python train.py --n_layer=11 --d_model=192 --n_experts=48 --experts_per_token=4 --d_expert=96 --d_shared_expert=0 --activation="geglu" --moe_layers=[0, 1, 2, 3, 4, 5, 6, 7, 8, 9, 10] --router_score="softmax" --normalize_top_k=true --routed_scale=2.5 --balance_loss=0.0125 --balance_bias=false --router_noise=0.05 --init_std_router=0.0292 --lr_router=0.00127 --n_head=6 --n_kv_head=6 --head_dim=32 --vocab_size=32000 --norm="rmsnorm" --norm_place="peri" --norm_eps=1e-06 --positions="rope" --rope_base=10000.0 --rope_fraction=1.0 --qk_norm=false --attn_scale=0.177 --tie_embeddings=false --parallel_block=false --extras=["capped logits"] --init="trunc" --init_std_qkv=0.0444 --init_std_o=0.0551 --init_std_up=0.0636 --init_std_down=0.0636 --optimizer="soap_variant" --lr=0.00916 --weight_decay=0.0 --lr_head=0.013 --grad_clip=1.0 --warmup_steps=200 --schedule="wsd" --decay_fraction=1.0 --decay_shape="linear" --final_lr_fraction=0.0 --batch_tokens=131072 --seq_len=256 --doc_mask=false --train_tokens=591300000 --steps=4512 --dataset="wikipedia_en"
Below are experts of layer 7 (counted from 0) of a mixture-of-experts language model. Rows are named router (the router's row for the expert), gate (a neuron's input weights, with its number), up (a neuron's input weights, with its number), down (a neuron's output weights, with its number) and show model dimensions 0-191. Each number is 500 + 25 x the weight over its row's rms, rounded and kept within 0 to 999. Numbers have three digits each.
Before each expert's rows: a language model's description of what the expert responds to; "raises" lists some tokens whose logits its average output raises strongly, later layers aside. This comes from a sample of Wikipedia text that the model never trained on.

# expert 13
Relational prepositions. Prepositions linking a verb or noun to its object, such as of, with, by, against, under, usually followed by the or a possessive.
raises: " the", " its", " this"
router:521491516475497471519537514552494509490513537495474450519518496496507516500488532508531506515507507510487515557507477487485494496508474505479500475524510524484510500507497490469515504529516469507502508533560504474495470454483521498547526509519496446512442466492480466559528519499506513481482485444504495444509475534507466482478495501513512484492560489483519495488483558527519513469495545514498476512485497478494482494501462513539532533495477539444480553475541520480485518515492491506481497536563459531499507470477516488545479556521505492499470521510512537488524493531503492535
gate3:500481513479519522488517494483491463471491480510495516507567554524485514534487485531520440518490488525504472507502461518592461492502508483498439465506529506464498520527503458530508513519542458485485544515515495472518485463526488519511484500531492501504473463523491484503507509527468508481497477505509495494492465481527516467475465486519546512510507527482505529477529478487511520457512534559483513458510501501496570527484485497474510488544495526496505528487487503531460478493506494518491475474505477495514566464524515466489439472494525481513522511471486513473531494514494498513
up3:490513498544477527501510461522505536491503511543509464500518544501492526499482483471504460522513480539502469473482474503503476470509486521486515523543502519458472509519465489522473491527505458502485503487459484514508499479508556536543497533510526522527512512536525490479491497523532524486497536495541486506503492505513551492515556557502473526519517525493485500490519483479517490485474475526453503470511486469532524539495577449502503444533521534552521532518470477484466473527521479491481551487513503481479548491514489486481498477506476481486509517451502501490461457483482517501
down3:479466490483518522501518536529492533501503510464472525517511509508466449491482516536533494470504491495474540522511512527513509498526550568538536497479533504518520511491511493518477507442508519492501501513503514487475507486506497497494495544453504487546526491537475475501484506506482522480485500468486470494539508442506533434518508485515506525510514495483486471474536510492501545478480531542482549482541505486507492547488490504517534482443487497482454524475516446502523530550514467498533491471503476512543510527482533511524508486497484502521535498480457524518516530444513459486
gate4:503491521479488502489484446484478525471449543485526512522530484458533475518449511519473535505506511519456530465526507509491445494517516532497484504488498518470544477474519499496483519475478491506467513537487481511494488515548541489498477573501490508491477514512480511507474419486527513504488493477521481464514492520485491489477491497512468517500527496466502477457477461482490506487470496466516529489542493528488481504502528472508464503495503533512493487505516474494502459460540513492535474470527487472499498539501529518464511495496418506537509434518515488518487520512447472498
up4:458507496498538497498474558540493512527480513507528523507512543463475504480556556490531489524514499484525463510517502493549464495519449523484530478503500505516508452535495537462484499546536508514499449459469479490557523523504507452495499538469510505498448528510527473496484509489518487486503456475477478539495512511499498475470469536509512528507549474542490502526528468500457538489493493526483517505489534493503510508473472534491503474482499483494510480468548469525512540507481513501522523506484492533491504451516508537529508461507505509524518518466451498512476524492511496476
down4:506503440535452529495512522498511464476493479480518497456490539509517501498499508508485516506492484521518491469526432489507468481487557492537498466473505494524517467514461482535494522520509497512532552447505468524512531497493461484533536526488539493511477474494501510504518504498450563482528455484493515474476510534480523525505498520532514492525505486506509455489480498502462535510457509452536508505498529477476538484523468509470507467472491481542468487483499527557488486507554474503501491514493496492473480516470534518516521520538503531486522511507511453548494473483493461484
gate5:490506496511524494547501540488510509526497436455535478463483472507482516516498493504496482533473522499474449496509507548519553470506503515517492504529492508482504554506449503499490461531501493467475518513533488495490501546503490528476540497485546491492501459470490535484497452478519495473505535451445458499445504494512458479518516552474499488466503502521530532525530466506502509515510470490495492514485501509493498485507560515527472519505429486524502507478533543532526528510502504497494527518501517454499512504490485449484461506525505489466508508515464538474513511521540497481
up5:516507531520511504546471491489502534521503459518471526477483527477539470488442494508533461492461496528513506485470492486531458516489468509496487474500478493489558487499522447474481526518499490547564434499501512494511531539512536498476503444511497509477457513472500472490452514520509499519543506517495501521480499470507493499485523527460498471445504523472477465519490497482510496472490544535526489492528511457507530497493526478496555497512491495507522485504496516479488510451514510492506475479496458461488508500469462464474506471447484473533459533519496487504494464505491454500
down5:533511496490483477492507524501500491446483509450502495467492500484447508546480493522486504495522468508495552551447479504492517475514455472475481493495524530484585475550486485476451531517496516496448509494520518502497506507493473506474510518489478512477468516482491503506510465536534484507523507471493488511512494484529492532496480484507539509451445534448512482496502460475474514488501552491477516530490497471555471481485536520527480574466517493504492529485483490538520516505507477488473471541505490519517516506533495510498458505501496502489497528497452508543496496535506491464
gate6:515483472479463478470481433468499502479487493490512514523507475528516532490475546528459491507517494514503466468529501465540478484506526446487488528515517527503533472534510486538496532475519525457467475533520516502501536498465519515460512478509496499498504464472517502504474467523538483501545499539469514475482468483509498525500442481498502548511487491468524515447500521516534462465520476522491492498503500452477538500517453497470471487488520508522510509498502520543504455460481519529503502471515534503451503492505477524504496511503463506502471481501497549557513478508509569487
up6:513520446465478487444510507473495488483554479510532508462462507514456505536493527501477520512531469428481484531483482506529456482508497494491523541460475477493523530531490456485477470529509487467529489495503518503483516479515494486519548442528507495514466491519503516463507519475512480495501523500515524499507489545475478482488482527520484497521494544526512468492499473521521506475553474459496478514504509555468535510506497478534462497479499520488522510490533534482510510509505501477466492532485504477518439478521535492535508470541541502472508466457504542508482485457505510527
down6:497515506478497485508537506507428533454495459487506490479449493520454490510510482502493529515549512458527511475507481514513484489509455491491529499476497520500530549538524501474493447518542504511514472479508508517526502503498478480481523494534545472535496542525535504487492556475512509523473512502489487493477521495506478450496541503510472493497512501520492502506490532544520477485562514496482478552529534473479508506492523489497494456484523552479508475472485533522543543492493454512490509477491484511551487521483498518508537544479541497461493486450485482492495507446490536479
gate7:514537473556508515494515531535478489508486493502525524525498463516480511475497510557509498499482505491490515463485542495475545510535486497507453546486489450543500506452528505437508503487514493483474484496534582489528501494457482504490472456487491485480511520461467482484462487546491478494504462482515498463470510476506516558532476492460442523513488520481478488514486509508465505510506511496498494570502493493466541496492497516491539518509521507507449514480504468467488473475520511473481522509515459529473504485487508530480522507500504478499551502451503455496492499504474482485
up7:511499526519496530520518483503521489466531486487524516506504544468441470460483443500538488499469513547511491501504498468497518505481520528493516515506472493536493483493492449499550508520485502510468521569480525517463479493471469462484490507464519497473523470514517446534501473483537515478525529488506509552469490499520475493471512538497492518519501502501499471488449539510493507521504540462493483476496468477495462517482490476482476491555492500495514509479481547469558509457526487505513530464509519525498466492500463430471501530501492483507544505497507514486441519492477476515
down7:482511447512508493491572495444518486488531484455468520515517521535479477509498483513505536473492490444456480510513533483537539466461488526507486512528501525516524472466519524494503504529500473518471513524500486562477466541519499488549535492482458450528527483502475500514514520500483506526505461482541499540463532516500494483502520531515466516522479519491480458452465534523465486485509524516523502521478498502482448542497476474469489499482523477483513472471458504501503483444507504517525467495468512493493476488498485491482503497472507550492469496481523500477455473511485504474
gate8:480553510483499534492518519533503458482505483469519480492491532490544507497472474485559521498491479509526558489497508515486497523502513519494525498534509480477548537466520533495496475479522462513510463540432515532475495439475482467495473466500519493548503532518519510429508555518480488515501475527507511510516479492503505499475478522497499505468498503494464460464508523487474522501492475489487531497522502495507507500506481511509481512534521481521562452545522528510527518482538545489478502516504499539556440492515468513489527459495515545524511514505493493512496539491470505502
up8:489544489468535455445499537482559477520542478483523533498503519515533463459508525459485512478519533522502505475529492527456487469496505514493528510516440512498513503527484508510476513480454533482503529474479499484490500446498538486468524446500514480532476490516530469476484523538499472502522460532521483508487499457470509460476502497458456484508493492491488526486507505521492487464487490501489526493506503478502476497495529500477550507473475473522510520512452485520503550490484510506508504472539510502537503449517476494474512439481519533527502490499541465504453522486529510536
down8:482527477509523522450521495520494495496526489503505481477454483488515498518482460499506471514470483505510502500504508536520505489483524526473501558509476510516490504484498538489541501501466506503532484542435508554546519507512475549496532486496469486506523502537551510431504527516505446512492471509486514527512499508489472504516525517529508502467478517495489514459487488486476514471514438492491504518486459515475493529574442480469466466530528478531541482522494490495494486456532536475520521498491483488453475466532498491513510510450469498512466494480497480460503541525487506488
gate9:545467489469520460544514518512504503484472479530478534510514513490513499525486469476503528526493525490519535515492506458489495546519479483493537484492465509492466575519485530493493475494498504539472509499462508463482497548525479454500500523497478518499467503517485488485491513508529498516501484536539524459545528513529530506470506457533515481559509454509470498549510514482474501507493522525511484499506477571489498494515481485504519455536493461541472528539522512544537492526500482504486512478546512507455508503469512490503512510499528513477550530493465460462515529489496516539
up9:545517517489522523497527522525505484485531529483491485532516515502494503483498515487470550526441455498469495546516489483512501457491484485486483453503511467478474523481495497478477528486454467482517519465470468511557510502510495513504494540497447484485496480496493492537490540512500532537460456525516533486482523508550477490509505529501513470463460490476509492495488494505497492485517543451478533486523501486523494511460499476496487504477498462494536507520528508459468474465505529480494511452518531540475530485484443498518513501459463505553497494535475517459500534530535449488
down9:486526508485513521492522488486495476538507502515473511511522431486500518499517574485490527538484525522522526529475497499464500495552462460518483479503517507513528564498493517496528540466469493498446520459489503476491513535469511516525524512546469520510500488474473494531496525505475458515484503495512503482457501514533524535537491510516524490501532493488526517449524507503512468488511487492471491457500485501489532528501485522463494488535496488470546505518528534484517513453458464522519545509472512476477557477520446521506506506508456487549482511543495495476473510529521475483

# expert 26
Hyphens, line starts. Hyphens inside compounds (all-terrain, part-time), opening quotes and parentheses, and line breaks before headings or new paragraphs.
raises: "In", "The", "On"
router:470480537499519495509544499463502472515517552500501520487495514451500506487498466518483495478479464482475472537507497503507502528423499472516512535487502466471491477504458486462463495529524524472478542505488478496510455523496520453514503548485516515518477490524555512466526530495470522499471497478501490463468462489525545511499516500481474528511488491547517521486548515481497472508540453521499531514555480502491464478489494519474500541500515519447473523490509495468493525473546543555493475502533519519493499507513515512482497562507519525486499474473479499549512506490519491484
gate1:551521521511519488502495455458543475492522464528524491481545485478502478495457456506531521505511495498483508522516470455473501511490516509524515496475517508474496504519495505488488490477522520465541538497458494543479498525507542481516500486513536453504511490500499502526508503496500504469502509535546532482526460490519494486514506483484583506523469461497506497532486501494507493480521463464488485481505530464480527513510501454447453536512490528490535489538454563536505494530497539511481462510543530508513486524507549467494511496518520541543501493476472503462521457511511469503
up1:515443504512502448488565463513496484478493492485496474540509502495466529520489518481505499484527483510489529489503502550486506478561520524491501496521512533483477501503495504536464501500538531483517463529517542508503468503448477542504504446513541513531552521449496513512508511456499462496513513522498482535463479499488452504486504536473523492542552505507482504501453519453478511531500503512484550488478477486541526467514479474474498505492490498459483471463443519518482515514529523463506463487538500528512506490543486500475511487481509513508459537506517484524471530514521503511
down1:497467467483504502537491471506475523526508475515519475464477465550506484463492461481520489479456531512500528511464533472492511510463471481523503496497490447510458479461500523517455527496496471521489520475557491504498520470499484492512491497495503509455482541493467492496520524484526485489457540484456470540538441466499506543492478469492499501466463497485475482457503501542482489482495470479506508520503516513523518514537513486531486551484508490507510539493557474484506514486498515468508539530459510522508502560477524528486470535506492473485523513441491524493472474521519463476
gate2:504473474472511507486484511483498524482511483526514502545525514477496493499484489477527526510509498481445512491480500487512492513479479508513548498448479528468496494482558522524479499488489503456456534546446511499499521495469525529555506517495472510501504481476493550486512516474493546490520499519487523514513524497526481494506490506483484503570546541493499478516497491475530465509535506517490474515573503457538523509493533461521490497514536507429506491471524445484529511487497467521504477502531485502522457515494511466506497501531452517501502516486499474490494487478485428444
up2:494518495491557519513506444551494492501521472496492492510501473501552529523485519476519568479506497494526506497514473525543489522454496514488542517485501507471486477487453519485503465449519511488485468496488458485486496481511474498503493510524506490528474498465502515431487497486453464457489466503462502505468498514540447512530527514498534521476486478492476519512480486466493468521500491478548476463506484520516517461517491489514482506521489456504483514475516439487512478485563518503504489472527499509501490499540506466497518511514477559520525508495459482444479491444481492469
down2:496500532486478516540520521481510533483482524467505517486488487557497460466536495560499469474502488486518517482513503479506501479553506506522468507498513503493537480493512518504478461507518509503496477508528473519483487517484508502486497489465459558526464430503478494511516496472468522546548461475507498540453515512477498506475542516498457463476493492512525482471523517550487469493533494541503500509491541516480527533528499509532522481466521480482517512510513498460516469522513483521492529480470544490450507525559498494544511493503519482525507499535523488548483471559467488483
gate3:528532533506517481505489503507506569478510473444489510498528521471512474519534507485463506493503481453501540490492485488530497484522471491483514535521488500504490496486501535478489529520522517488495534476497518493511475502441533470483462504488478505510520491529487481507515495561458500439458484467502478516473542530515566500534507488493534480516488486516533513536549469558491478534495493517542520482458484524485511531510475510462487480536529499483505493475481505511488529493530520528520517498489435507465526436520495516525504482499512469548477505515507517485503481495537481539
up3:527500493512447514501492475436482506484523481484512522524491487492477508460504517517509477486496528508477526476462526483540478466533488461489532509562509490500516496557522521492506525454494507501548474487508505488514483492486473511522466514578504472495517500478493508499492543493478480492503511484507547499558438482519489500529468477513529483547495510538455492530501505541537509519526480534532459484493523503532449501545508459504459459545504468484490499539485514492458516488487497483505528501485494480504534535508477481527470534502525479508529519490513503517472517542513503522
down3:477473514488534543513485481451498526479480515475494495473513512481494472499503495515501465516513423496467545507544462454490540515511510546505504512468493533507488479426522476518521498494469479495445499497548536495526495501488480520462543530470425526526531469472496483453542518517542512507493509466468498523542490477474470511506532519481491543498489523485508479468524515493503470535523494466498512487504488490520491525518510480484462500502502476510488498461513481494483493455496492482489493543544503494481514472495465493497544497498509514543508502490480550520531499506487483542
gate4:503463503493468515509481504492501516492488525481487520514440462451485481485462486517540474513507462518503505465529481536499528499536483489554481552502500497531497501495499513497493522497496560479523464504519517482501490468509493528470492500521512490478467508481518571501524513525509497490490534476470503512484499498507494457512548516454524482505521509482501491452477484473517491471507492488502548495527499551526452479518461479533488511504550482484499539493516480467514544506462500531524534489450462534532495528496488501486506495454447460507484457497544503548493464506499471468
up4:490490516519520487517518483532531523446497485513461469466526497482481501499498520521538448511487545528525494531536515481505506503475479495497489518525478475531473476516487493526496492532457483551545473492522509505465487533486483531555510477561467526523480519509488509468494509475451527500484502504482520489475482487504483533521465489435509513457571489537475480536474491507508465479545502545462511482510513514489491486507512530474516487487530494519473450497501511534486492475544511485488525508518549517443530528495468500503487449509503486467538522484483491480490493480478519500
down4:476506543485519475487490474524493484496486522478501517506492503501546520508480527511533501489525495476526492478507509487512519465521551513516522463512537519479523491530486506551453528488500466403499469455490492499508476523501432491534505504468501542496556493494530467515497482502484516502528470499476500509497523481478513488520571489491462470469510492450462492480492554519508497545489468468517503519473500493479534526490465522482482515510544495541487529521511458517497528523462524508473457482525457474510487502507521513511512492521463466476483480520504480478473516471486508532
gate5:534568484510470487496491496509482450473473493570495498534505502483506475488518460489534551536532477511468503523500506488474478517470475480478503503502518477469484446495527491489514449514495539471467516504502490515498462516505515498511456522486507546501499486517443544527521481502461491489442487504536524539499488502513492530529491481528471467471504513557504513543508503479538514497482497509445473487554502535500500503531497534514502475508513480524492470493497494500523448547551461508536502471489514503484488467527480506515494504489488528517520512499446468469500516473517502516
up5:479452536494502492493504469493527493498495483462512540447487445489523555501506546494535499526514521498514454527448468492557521508513488486520570499503439495515508542525437479489486467517480532491493505510522485486510502497502522478505513500538482544522518498466517504515514445483485513470510534487585497512518529541505535510519482496471495490482466516502548544492471470482508501486496524492501502499463513530512490480504538498484494528494523545517492500518518532499463464491459482510507480471526499474539480486499485496480506513513483508501515477492548482523495466546486495493
down5:481518515493557529470507457547413474469476478492494520500547451498518497460541514478522463504518498481451474472523495518539479519521561501501497480504501556516498507451459438508542471507537490502516485480504517491487475517494482505492498523495511521526489498500426485474486504513495484481508523494531504500509499501521492478473478482467487458529496472503498472479532501481485500458478498495474480496532469496495497553555494541491537487488527518506491518522489517496514443543522490532497461481515478502506500462524514545490473496523475486464508504509494487493514468501526504509
gate6:490511508488463498516528485531496541538556507499500484506502495461533523451510496539513458482489501511531484495527479526525521523467473565521555497477509521500484464497447530474496513505494556488518482522485490502515489510519474494486475517533533521494484502515497500431520503512523496485512493509509560500510521455534494463494509461510528505523511499514484475530518512462526485471477449534507468544526497442528488483461493509501540504510487471516511549513474510500490505500520515511522492465518546514514492513500499500520477500504466478478517477553461497479463439536475506458
up6:518495513472558482453498537490537497508489507503540491496527517509509469517526463529467470491508479428484511549500534511513499518488491510527470489460494489552475490509511503531473471503457475488504524476489550453511505480460535516493500502465516485501512498532501483517456488472478466507530497567545510476509493473496478533493507501486495510477477510493514510486487453550493513473502497457526494508533495557481472533521521498486495481514496520508470463461476494507543515502481515538488467489457507542455532450502492492525509540488515462540498497503478494489524514497533483450
down6:496510507469493510516529517525498458472459493492476523510510510496490513471485493517482498552517520530483498452502453502527521522459527533498521509510469492516537535493474512504469479473497490523475570448520533515491526483485487476499525513536516539537526528506513495545468517512516497538520477507481462483518510520469507518508509506489573439538504499522468487513542455510508477495468510517541512520483531497469507531561487454491502512534499535502463508524509425501523505526476509501493498518481492517489490468473564490543479513486466495475489513522513511491502512525493522466
gate7:486488520500526499509512497517504510549479506523497524484530493452505472507454465469499490482479475505488547514533526502536479507508497480500555499520517471503452448548436525485498481509468569494486496516484512498502462508497466489494483478509464509503508508479516513501489532478494486483537505480515522501510467474469454452469493481486464498510465520482451460483512497506512491473499488495517475489513507514482458462454454543467491544530492490480484514530489521475486499475548506509492503485488485456500477544512488489521486529544498439519531423505499487524464482499479476499
up7:496477505527512522491472465464493498487486499497493504509487468526526534457496510488481446547528529508511503489478503514469503510497466494496521517503502504459502514491549509550446541494461559486519507492509505520467526529511481485481505504493495539511545494483529451524491506497482495517475523539491482505519494488497524541521460504468475478547485482535424523504497547483502485501512542484459516534456508436490485534503510501540473453526471489547534499515494523473500485543502498516466448494512515515513473511492443510506503489524477520509476492518483505478478472501543501456
down7:539517515539497490512457510493491498508502488536467500528486527495497524513478484471536484468490547515469492491504545475508515516511485512484528495510507546516480540471504476521482471512556478559516485536501481489457540479518492459518529477500507550456466498506473496482470509513502508535495501466510516486504486544481504481498531480494536488486481499474486529507486511531503485477508485504534489525510539523563513465508494510549516469492505501546519511473491477539501523476487482509502503520466493473465532449457543571470522481557504450491535498467489525511516547480484502512

# expert 19
Geographic place words. Compass words and place names in location phrases, such as South, north, County, Ohio, and commas between city and state.
raises: ");", "ture", ")."
router:467499514560508519485486478512512534527517500469469547478451459505490488536538518519499512498502492485509460458502514505492498521447498564484529543481461558506512540504511505531497494517484499508493471525498460489499508499510522489476499511513491440459514487474527544539533489477485491522512471471500493471527499485567509461475507505489514504533467519442451507465477472500529478463520500514519509533483467481511470492481472528501515499495486526514531499502443479531484492551565513515536500494517531497500501511515442490490519460510474507495517507510496500476523506483516516495
gate0:527495516537478509530474476540495523503511519466474497469530517459479487518542478509518542512509477514513504481502544560495518517508522493486488473466505492501474489492501505489526507505495502497506493513488458485485485528502550522483488495508505483479532513475508479494504495483468488427527486500495515464525500500501482516498534514473493499529486423505528481530457507486435502522515434534530488524517497537546505453481520503545461510488486507523515516473533419511484527497510500497485457515494466529539501476484452520509504502512467478494484497552500443488516552517487489516
up0:519504490487506519476542486494561501495510491500540537551555497509528499533462484506516490490488511476511479560504507467548424480475519494491494487485520468540532490494504497516504453448510457483491498505493503533491520454486534507529495519497527484505509464502525510476461524500454450494518493529519473537484498504546517477484483504487452473521455496467526531483491512502534499480492536484522532531502499488503529497490495487471489507527511507486487527482468514537516507544476492426532477504452460476475478550483484503479524492516512506507498496507515536518527496461534503499
down0:468493504505470488527527527465507517541476488490504507515561511541474530502456482508472476478508547507489540495455453518494493516469501514501523507493494480547512452507526462503508523526531526492512513509479470500563495480471511474483505525492506507491480490488524510478480460507509556512513477502510466492518496491498502535515544508505504524483499484459546447480524458482557483485519506476479488518484539468501497528525487520479473494462515526508508533502529574508497505536482487558492508462514469517533538531510568494492513510489474477493504536484508488553516481536498516506
gate1:482438520549529510535448491479493542488542491465493510491487504511521476530488541490495482467523548483522512492510491473530491436505458527545530463472479498468528514478524501472513517543508508482525504510544457468492526510505512512479494509496479472485506522515518483491510497477492486503507484499499475549509472543537482500498522503517477485499456506487496482489476467522524505491464513529552486564499478536508504503457484459518506501520505556529493502496492504520475444522541509469551523524491455505531485497512507509504549494481523491473498492494484485473478480531444491543
up1:497503551540505533497492501485506519510494515451484528495523508516515468525487478522494512502551500505496469475493502509494521537500498542510510517497506535489513536478501471471491512464482515506505529525534533507498476517564535502524505454446526514494541475515534520517518477528477474522456561467478526525504539497528473457525505520469472464558469516486496510460517471538560511508521520531521518518495497503459524500513525490525494508461479512466504490454492536517471510514514501517530502497521451498512509494469478503483525451546497505470508510558517484521503492515514498439
down1:467521462476447458514532523506481447498487462526505534536536442502520522473518512514457448493450502516523529503525508498500528507499521444535463508493526480506462482461435500548498493507492493486513502492484520512516482482477494496510495512519513521473506484520496477484467526503506503479489452535514501476475476500472490508519508528520504512476532470523519491563519507477472486508456482480483474469517482500512508505515488482473508514475510488506468493518511532489554447489463473498477473515495494534508509447522500475505481558517519501550490474507507514503489501467553555530
gate2:500517495482476535500481498520468548515480505463505533508479487540495497506552473476457460511508517516535502519498509476509481554513523493477494531504496474473473501514497531471451491492537527516474534523477462512491451491522523511493489512460487526446501476478519521462469457486459524484540487496473529539471486484507462518454487486459502511506504492482510545451452488530518500506506453519513501515557485538534505498469499538513487491517484532493531515475485535522502520504505481531510500558479520528464517473534511484502477508454497480520489542551483473485511508499483504457
up2:505490441510481493554468470457499474497474524504477496504521504517511462509517488517499515501501485480450520494528466460492499531498480465565522507513500536472473471461503488508503512495446519506498523503500455548503454493519506512479508503519505458548495484536502491472468491524514466531440472534533465480510506545516468525535493508460516513455516472534517512521466512502508452488512526493481530455481467496481515501484492514482526487532494474497498468488528456496521543537474509544500472471511517482532535523481532539542526509501491504483537488540531510484489514479494496502
down2:526511535476548476450415501475515529475495487515482512500480499482470460521546498533529531495491465489470488488534466491477471484519537483529492497518457504502480506565561509475505498497477483505511488518498492484449508438507501457537492480507463488511513461497478460499507484533497523514490488506473524499561500488473496450498467512508494500503475492462496439461494507490507446499513497476521525543507503530492503507523535500493483511466481486505475502508535508509504507493487556537506503553476499478521531464500489511438495473519514504495506481506489492489461464518487499480
gate3:477488484526542472470518510472463455534494436467473471486539486490501483472501508509498492497541480497461430511535488465508497522534473509508467489471515502494504541516491453499518543543484458480500495488509454538525472480488511507488502492513491497477505503485543494498508467515475493493519525520502545471492493487502499556528483511459487466532534485499513522496494481503452540502478503493525485504504507450464475488438466515482519548483523477531470516514476536485523498517496491467494539485487451493515529531542476476508513486460492497535526490553484481495530503469526492487
up3:490474480530475463504524505469475448524519480519508489489481478482455496488505489503438532513493504551455475501473516523462538494495515524412506476521492471477511495499465498496520555494559497497513462520526527477529522505549505482493497533496454488515463494470501468481482460487508513467507492523540536439470439447534497520508501513484499484534509492504523515520522489508519508480464508514509477517495520491513480526496502477523495481515493501508473509544507520496513514505536462513456546515519466529528476512472491490510513529493512523487507513477454492480535544489466486513
down3:470458530525459479534474506532495517510514513460511497484462454467501501497448445502513464538528476528490487494505513518447520502515519498478501531466500521446513484520466486490499520525525503487508497488522496495504429503481501469536488504512527509512448535469532534488465493503533547470461497495494472476517485451497489494437477538531512458440482485522495498492530535538482503505477499488502540423479516509510501460502495492500495465489528502498517484509490498533482509499481492473508471498464487497484504525474513482530501490493509490534500518541545473513493544529492524518
gate4:494531530455511450522524485480483505509489487509530491499517484517496493497505488490495504512517499547443482507484443508445488458559440514542497514538517483518523545476503461465523483476459490462498498469529492519539522512500499457513466503453476456490523507482538499537486492462501524513489541468509511530504470524514540488494495496489509505506499500502533487477507518493527546470551506500511520551493516504479484530517529487531493498506493495480480501506504544475495510503460503534541484528543492496523550545544520532473476481527475484517487483485556479488485503511507471470
up4:496490508523474540529544474510499494531469452524547488509540498504496467537505521511500476560476528482522504510478508494514518506454515517500494467531460488492505552506482504503500540500502508480487529499469512517480573499524486491481503498490498486469537484503527559521519492472524514473438497464460500486515483528476502513504435448510531527477507511484463488523466504519471494455489482497502538502451521508484498470506476506481505492498457530516503507472477487491524498481494481488507417508546476499469487495475497512497490534520464480526541447495507489497534536503511467514
down4:491480553483514477527508473491523464539469528501520479488502516493508490500454530478479521503475487466533524498496491477502512516518512446507485469514480491497487461488512512509470484485495492510493528484468486503464500514496475483527529506455521488500478520488510453542466507502520481476485568547480517478514548509505488524506500486577472466519475481493488489522520516512549541539469484511510501475494474500510526502512515498517478463444508544472520498450531529446521495441473509510454465517561481514506534488512510465502511485560497490480474498529515499489543490515483475507
gate5:514482516498495490503537533535531511540522457559526467487480430467470514486541500527516488484523511497504486468492477517465521533490533524534471501496514517524550475463481472482543506467467490470447453477512525502496507494502473509529468488517501502499515507516497497480502482466481505487524492507456513491530453482451499513498498520536452542478442509482506479527509509499506504516473483523434485471533481523468518501513514487525485478467523496503458540497493537451509491538530484513499503463498501489504487514528480462457496469527485489519506485514501543529454479515528477493
up5:490500449450481512531469536501497534473493484494519485520510500555497484559489487543503461481517523501485529500507480538543508509467545479478496492500450504478508521534500528507451475472555494500500580525524515493487509516465501481486545497479485520494530479510518504430525493451494512524484496510472494522462519533529494506522486475487522535485490545522508523501497505534483475479474484545482520454475505500520548471501546524446499476499524480511524467468481500504483508469491485468525512478472478489461499518474499495501455481491498504463464462503482525507488500518489501508
down5:481515476478497529506508432494477513511499515467499500494473512506444456497490469500477461526496578493512502493511494492498514490500494513527435542443551548523489494477485481512476520520486483473477487518471489489534526466507463463493491464537505481490462491518489544496487450505488494460494501517515518491517482476516483488484488455514501498523487463510513556490486487535522505502479485509508470483462464510500461500484486482460488503487508509474473497522488495522473534478498513516540478508525517536547496529492508513548463482553483454441484493453481492524527498520527527526
gate6:498515517475528471533491473494510523504485559478477492503424543477507516509492473476505550505493491502462512478564518516496516504530468495480527498518481502492517508505514527518518476481494494499537515514510498449560520520519495499495502511486490522483465479482520528518545520489518520508547498510497474523427496469510498513466507513525475493479488516484492496497482491490456474494521499483512501466515483492503512489467481531467481536465523499488473519471479429442496487486501515484485522480509526502476512472553498479451525478482447461480550458498478485490493497442529472548
up6:478524525476517504470469529547509524511459523512537491544490522508511495519499521515512514508506438520508503584498491439504495518501511509494518496518498473492463479495488499489495521482500469465465470517449508485519520496534476541487499472507499485505463483526487497462534497544508525553475478512538521550464535474515506494507539483515521501491505469509514539515512546485496506488521516465542485501524525538515510526514499512477505501550514461468528460481508518490500516492531511497490483484441483450497482493511499488450465510461500529484530473518514538465460536504462481480
down6:479484473489521500508512457467508442532451513490520494501480505516488492487504487510506534519493464477475530514533516529501530473485493524520474488497476538521541459513537495530485502507491464460491537509480512520486501509508522455496468541450505479487520470546497558512535488515481504487491446498491491498503468494522510501425493480521477516537462477482552533514528480500522488493519506483489480468505560498505529490485481495489532547477504457461500494494526503518511488487530503482494480466482535465470495475516508585527520464549474491531482508493504481524489464514526483512